python train.py --router_score="softmax" --normalize_top_k=false --norm="layernorm" --max_seq_len=2048
Below are experts of layer 6 (counted from 0) of a mixture-of-experts language model. Rows are named router (the router's row for the expert), gate (a neuron's input weights, with its number), up (a neuron's input weights, with its number) and show model dimensions 0-159. Each number is 128 + 32 x the weight over its row's rms, rounded and kept within 0 to 255. Numbers have three digits each.
After each expert's rows: "mostly gets" lists some tokens that are sent to it at least half of the time. This comes from a sample of Wikipedia text that the model never trained on.

# expert 3
router:180090159135158149104106165079090095155087088159162109094074092168136126130167146161107158151165139146118115133115170186133152134152150066107094117132082139130165149118151114176172084117129099152176155090095140148169130182146124129106095159153122145153140178121078139094071132083096159156092136159142153085150149179143180179104190176091147180167093129086137080110095083113090122094089097163079146168095096139120093155163095079149144073101086161109172143107095176152107094092092161
gate0:185103172117089075137079189122089108133113117078118129163037180166128111113128120156109091166119193131123161138102128079125096144153104141143086130130146117106127154161123201131084185100162141177164128108127127126126151107125126123100106127177142120161129100138139127131134130118150162197102037118115133152151093137225135167167134149111123183119160105129133137137120132128088164117140171189133170144093076147099133137096126109126073150112051149111156128107079216123053115119129071
up0:083168106130170186095202082142155129116151142178157145095224068103121130154128139090152161085131100087135096116142129177112166107078150113116171129112113137152127097095141028145193084154118120100116130143129128142133127160127146139149141123077111132090126129127135139120123124155105118057148222129141126109097169116045133105073117100141125078150108150134127110132154127131167086129127096090124107107165158097142120112147130152123155102153203110146074124154181030145205141134132147
mostly gets: " |", "\n   ", "%;"

# expert 28
router:076156180078071152119179174112122131171153154091128107188050107132120105099120170145092143088087149165094156130152082124090196070089147160152105117147139122137127149084107139134161144120086125097097134076170097138125165118065152177101074102147097142162117066132121145136132153188083101136136083127087093178095102143142115151165090101162098151129099141167189118100133112087121095146164128091166158156166151112119176098124113118184144132137119130156094136108167166175196158174177089
gate0:128136145128098123124162128200168139160127141102112087138122181110143194177135132133157096075112120137140124119127127107129151076105093060152117037134121108186129092125083106076120181156105129084158117132160127129084090138117069142063135112139116123144091133216120128149096142112130159045179120122127120125125158127058144121167086145102107124125178162119161133110104099102146063128227131108167133138113165105150130133175150101148225131111168163129125153216121113132134152129130113
up0:105115066068122130112115143066096126083109108147125184114141124106086123122131168153109122187106155138148139141146145107124106166160087187122130129128129129129136115139174129111166158118157122147167185143162098113113119127126153100147128172120184123124120152028097078201203118121128143098158117110128139101146129089177151118076145125164125160110120147144166138139090149103087090052145116193186149050155131068095134157062128131126116081205148124127193127050156175117117081146140112
mostly gets: " him", " away", " victory", " loss", " months", " them"

# expert 24
router:123110123158189152098170115102107179149119102121089105122169180130081125176131107108172128114146180103144118150130127166172161125137129114165100146112163096126107104191163185164139144128151098092144067155192159097121123093138096130061150150071162102091110141102130116165115094160185141065103139175060119140116119077047055127083117172142083115132146128178139169125110073114110084110101148105158092143104086115124113090176132173183083109150106160107090147183167093148167116157112129
gate0:132086136130095120190130156115160073125089156149111131116128120093127073126132154139033131141052120057120131067128108110129122106113122143111138165150157172130134177153106181108126091121131120192102149128123091117143191143121138140132128139139126131129101066127196125102173104130173198137101132146050154126063052125130128118124112217184118088129127120137102067083130146121121170092144126102128146090131138067156130107152128185208143161134132128135201115090119142070121132164122162
up0:129114118144147152212123127183087122115101103074126121112156137020129140171138123115155125066115134159090156120132095111135112112089096163148128125148128094118102144150139135144152094066128121128158151144100083082150139131124138190095070128155134124155130131109151112067064124186084090146119118149127123108160133144139179134141153154137136128112210147097130073135132153116245240116180117071127073101127143121168140160097072147126160122123137116147134114149130146099163134078143193
mostly gets: " Fort", " Atl", " Mount", " Jew", " Em", " Conn"

# expert 45
router:096155181075131072167130137166115137131165154057136137152105126074135136101144132116088163090096114136081107136149100141121135121077135139105124164110098159106111135134109151155063106133112138081128107191083078179113157137182140090147109109058154177136144094155183156182132187183141109166158116086089116110179096110179129167099071066121155120080110105152150188141097101101145148119157140184152151144102155086130161150115128129095190096104133058147178125136162165129180120138091070
gate0:130126121143062117161144123131125172170133125186172175143153116121098184132115147180115208137091148134106125124118082095121104127165161156118158139107108097115133067136124114161135131150138120142145176201075072081120170132173175117039117119158068169020150123114199128108100114116097123121115162202117134131044148098119140128135126114135153133121109124189084101142115136094167061113064110113135137166091156166114122071141142094129129113103105150075136146163147143112138142161130172
up0:141137176113146140084122117101140074085141129089100104120121124154166072126120073075133063121133103118153126143130157132133164110109094135153075127166143153134139154114131164110104121099100127123122066018189218163124105134086084136226144122119165114233103154129038139129135138126137151143134130058165127132226122131125104126144138134101125127133118120061135173112133112162106175149175162121117097118182111106120132183125125141129103136159157131141115119102128105202120108104128108
mostly gets: " century", " footballer", " politician", " 1967", " 1960", " 1987"

# expert 43
router:173179165116106131146194200183079157176173126109147165133102123117131082135144184153113112126087113115136148171135053084100127131140103183084143122162082140118122132096167139150078057158073123083132143086142085112150174201135191159089114082120123090107145105167128112144128123145097094108145072136090049135107164123122119145095148091063129160108119110178088198122142113139131100139141075144111085129135172081117151112144126096152131172176127162125137114136096164142087072114162125
gate0:152161136156129116156060171129108141137178115116133088128120128125128117141050165123119137143123135146154151112181090169178125125035152121137128110081116133101127129114134153130098055092143210126133170127187104172135083167147066113159145118121200084164130149169118071185162154109123088138117107179133059134109079183130122124163064121108087126209085131106170155122117073150112144152107133095161149111184124150119087101149117091127155160122150070152156136112130143118086125059098137
up0:127168135166127108134081149128093148127187120117142097128106130125134127159083131136123141155148130149162131115190129203179130127027130129160147112097109138111069125123127128128115071104156192121128196118182092151122068183154082110157145133103194114191132157205141081160153141113129104146111121150130097131102098164130111116147054117088116108195106127135162150131125110141097125195102111101107138123183114170108059125146101066115168122119170099152142131117129173102071130033095135
mostly gets: "BC", " women", " police", "TV"

# expert 37
router:131089129127074138122072114197122167112146111097133136086129163115087146130117183134110160158114093120088146117158109156148082180144109132115122117163132127137120114194131160196098195147177140080085144138088101110178100180153157144082150088068134150132164100117118086137134098128176115074093093110123105138196174100157149147131120152096140134144137122164086094150094165081186082106159076119165162157119136084074033076116119079168138117127201141129128179116148171107134153101154147
gate0:123096106083102111056126126061087171103166119118126149125160124161138122165102137081095178138122124113151094078154151129127140091128084127185059118139137142132100093126119175151161157128020101189116098188125087134158121200095142125147130095126129147093102161145162120225148123122122107090162109066130216133185122137171106128149183113154145106132138134124133154141123125166143132154083194137138122129126138030107145123116134099128152208118113084135131158130139166131140098112124085
up0:109117128123126130107131192127126174118154107127129131156156104198127128159127154118100182131136119154155130109185131202129131093119137145144073105122142144139077132119136146120075167137071143171156114116132063113116104158094133145085136097143148200114079136190208076203115140137076126116164088078122156059134108164153101120181158105082104113168132162133134165117163126134113162180100167123087125128120113031154133161123113098196109142127113109100071174114115148155144095093116041
mostly gets: " Museum", "idge", " plant", " River", "house", " church"

# expert 47
router:138140096089111118090128105103166173088086124138133120090182181128108133084127096152096152174089144109137107094118097153108105163134129164166166175158142078096116111116060127134140150152197102069048132151122111149144106149086151127118179097168151127164110074072209159165020161151157154173138111163131107122117112080137147131150169173104138115138150077084109179172071127163167120109150164136114093112131124171083157132095171053131154139133103105134140159143159081134143142158152130
gate0:095128096087119139098150104076151124155083132111137129181131123196085144129128185139159152153076107132177135060124095066079094085122134127164123113159122235172098125147121117110116115101153100144144108127132151161125168126173133080125130139132149121115122119152088156166118146171146115122125120125122140124099241095075119121158134132142115115139130093133120134115080109123147128121134074164129089110235221173186140114129179116111129147060089144164130140171148111124133135094041154
up0:078137091081116166089139106069169106149101118107153121180132116155123117110144133173128161149091056125117131060140089075093099036136139121143134113188144216165094088124132118124114119099135113135157116127132166128119169126181135112149108141131148101124131129165013155129128137185141146131120139123110161142106245103074119112132127120151102115134140129149105122119078114070160125128119108178145076108199199151190138134129148136107157135090074123143105124191134145127144144118107175
mostly gets: " sol", "cri", "rib", " stat", " num", " element"

# expert 29
router:136148124099108181115111141124113182115102074134137180147095098119135153161131135158085092161133136110188162199163107097155088156140163064156135101114100132152181091122076092120133115087117159178132179086180088128078107156095085127157087122133148151092117194141151066071141163115097129159131173097183165130115137090080144118102173102083163112136081176182089086149130160098136125152092096121163124113156083142184087093160088115115155099183154124102169085148081113119095157094096150
gate0:137089092128189151077134134168159155030136128109135141175129165113174121126118091095075136137131114129114099120187093140113136138153118171128100126147149166141142106178108057137186083140131186106126126109140135146135086130131162160114161134069136119123155098107106123071172128119136122110143145134068122205136140111157162183056073091138147157110148028147136113131193169107091128093136140032096140128149143128143162106148108159161118095157110045125124146123077108138116139118089184
up0:131177172131048113132134129080106115158106095137094081101136094131076150116125115145180095103123181131152124175120156136155073126122128129099186130105099094130052139108155177130061184123123112128128131139122133113134139137116115100114114116191134158144132129129125171180073111125127135150110121141167146079125123168118074043223175212121119122141117184129129118137087100127136120155136101217146081128103114136118108175098166107117129136088136192135125123112207175113174106143193084
mostly gets: " Jr", " McC", " Mc", " Thom", " Wil", " Sch"

# expert 46
router:165140131149069095113097191112118169108139105148171191140094159127137137101154181148128112146170096141098131139180101190145064133090151112084073190128091129131083081152166138130196167169180174105107141101093154168194119184158183132103125138059154123130103159138066067132158096160093103094111133137121174179151107107095150145078167128107163127129109087132063089149111150159193129086152111129102139135124100085138082081112122120110159128106138131097115142100156181131127118112162168
gate0:124145136119089104152127172141135053073103121186104096209113137127095151135130184168135130095100148142117150126150128152144110102155126169152110142129130059131089118135123102128122119149105102101151103191074150179124151135104101125147119117079144137101128153104133132125123127145231126127117213134105103159111057119161054158144128149128136145085126200159116125131049117135049189148095177165153191096152093123188167153123142112141139094107115119145059087142105128103128050126135139
up0:124093112147177149112125095098113205184120145063135170068155114128185103123134087097125132162135123120138112117082127095115157128125135113101150108126128180134156135110141165125134116122154158174104170078184109066121098119155131138113137156168117126150141092153110122132135128094031128128140049128159152092139211144095185117117127122132117086156132046113145128132201129132191078079160060093087065174101160142058081114133122139112102131155140132107190156128138131161130197124120117
mostly gets: "idae", " classification", " Family", "oda", "ora", " ="

# expert 4
router:104117102079152147134085087126148078096133102123141099128160158171151158120130154114123077063083087090107148156156121110198122180178073097133146094169156128143083098118091169145075112171134102090174183164079151123100139175113145077115079099153144113129162104156126111110129166125116148166145132072199151124125104129154128096162153110054157108102103155106163161118183167172134162111085118186126113114151147194153150111071130097105114164154136059114181110143147131069089160094095166
gate0:127128133134150117109135185110104168083127110127089148131127145061129163081082123148169139149076137142154129136128157137105139156060038097130110144127045154124154141086146140114094098180216116161099121142172147162070113133125112125170144114119156117129116148147122123174093178168130128104124105154148136118172120149178106173133150051126177116081115122167181152083128122100128102113175066154121171110147166107148055123146107087062109155152127122156175103148063086128140084135127043
up0:158118138140147127092126195110111210104125113125087170126130125068119177087108126133168134162098140138155148133118129140102133165053052089128125143127058176118138135062136153125087088171194127174072127146159166180120126142127079135156136110114144089121126146139118130149066189152135129111137122148145128124136122129151112176119159059132170123092100112180193148109130116096131071132209090136101200124141129115150068123133098085060110153139129121138158097144060106142138054126136085
mostly gets: " A", " E", " O", "An", " U", " a"

# expert 18
router:123147133065071101172079151168137101133158201091081106175089118108092142160162188111082147144073147145171132143091150112093131138152094176107157165157160116175131129177143197137078078140135115080120115082114111124135116119124117162055176063114122158110148085104102138156130126131135085073131146084112123118166091146196128170106077155164114111122116111185147131110136153085102102122188120093151108173102182079083121087176113083165116131106116111149160116104175172146179132149103131
gate0:129090132153076113091052134122039140171120135101080095127122075140138152147148143117113110117161126109050127187164137134139092192132121149145146075160133145177154153163172171210112129176114039147117160123129167173136077164097123129128128092103122138133162170135112149120099168121113085133092047188154165154150138162082162117135125135067122130116138150085108148175134163095138144108063110103147134052128146134128111107153133132130123117163126159129128115156087116129099088038093152
up0:130192108143205156140154123147200143109153072134165115127176169105095130126122071112131099129105138163169132112082077111125114140121141084038157149098121122105126056124124073105102124081158180089152049138127094126111157137176136114130126182108173127103157101119159107135128109139124204122127241121109052122074118126150129117108150132199150134125128115128129087061107096216140119152190131136137125189135073125111132142087111144126128129088143106127138157123137135129137167124128133
mostly gets: " member", " leader", " wife", " brother", "retary", " friend"

# expert 16
router:150178152146146087195151151122123117157159155081124176187076145087076137099143166139117156137089125183100134181175124164071146118094112146081188162170122125168121166115135100129085134070083186098109113151161099149076129111193147157123133074137091089127098080131142155136151086144156087147194129068079114135171113166097118171112094082117156194093134112185093132093142112106177132112172098133102148158089143123073090174149161125135149142085140093097138154109164120141166108128135096
gate0:099130120124128117167148118134135190188099119152066048106084115078077124104133107115143117141138130131118171142141128202129146148136121072140148122138151093120148070131114142195135129114111127090143184167089140122159120128151118140128134139149198027142056132109141129176129139066137105116127110109131118130198207146152126128118101171086128156118138093142166137117094193114162114130095083106100052126169117161122178155134100101173121080130154126150069111147122176070126206156108092
up0:141131132133126145096095145123102083086167139114193206140160137188201127172144129139116139126123115126127083100124124065127125120138133142112110143114102161130127175105151127061126127143143129155109078101170114131069120141090156114140130117124087209108190119131136126067094120190133168135126177157145130115044062112100131120142125102194130107150092146113090110129134083129062148134156199147141188139078142092131119088121167152065133161117114139107214127113148085176127083089178175
mostly gets: " addition", " census", " population", " However", " cases", "idents"

# expert 23
router:150089119172179158134145111145147110100134125172136120108167144147144125157091105086155109137131129142185112114071122128148195126124075138153068083094147119162171149161123090113135184140120130170068151119134146095129103110083139085120169152142106134136141135060078167160173131102152174154168104152126143091093155192073159116103058185177128089125189163133077133146167141122148164159083152136134123105078107155075127103089144063079165135063129082159172146121062099082082141143112119
gate0:086127126121104076098181161106112125180114119098106095115117150207134098155106161117124164117143058171212180126092121109122172094175118128096141136101081134131137105130119156148094149204123132137127186055128118146080111160169144093168084125142110088129158201110090077154144121137168182137147134128137130126114098130156130200124150227118113125140177131096142139141177178096144093147099138113110118195152050099130108107129117065127103146138124130072125149115094093121087098149175120
up0:153075154127100123116124148128102123147129135104079081103130208195114147146162120122113130128132114128167100154105124097091166113171169148128206151116095123140126137129137128164128076126151092128146136099167074125118130087137161110146166158136119140087220217085113084160102085186138105088201120130158128161200124126131133162176174123130106132131137088074062157118136122133132136124175066141024152132123138077070101119131109127148088119134151115130178126075102062166120126102127125
mostly gets: " cons", " le", " prom", " con", " em", " el"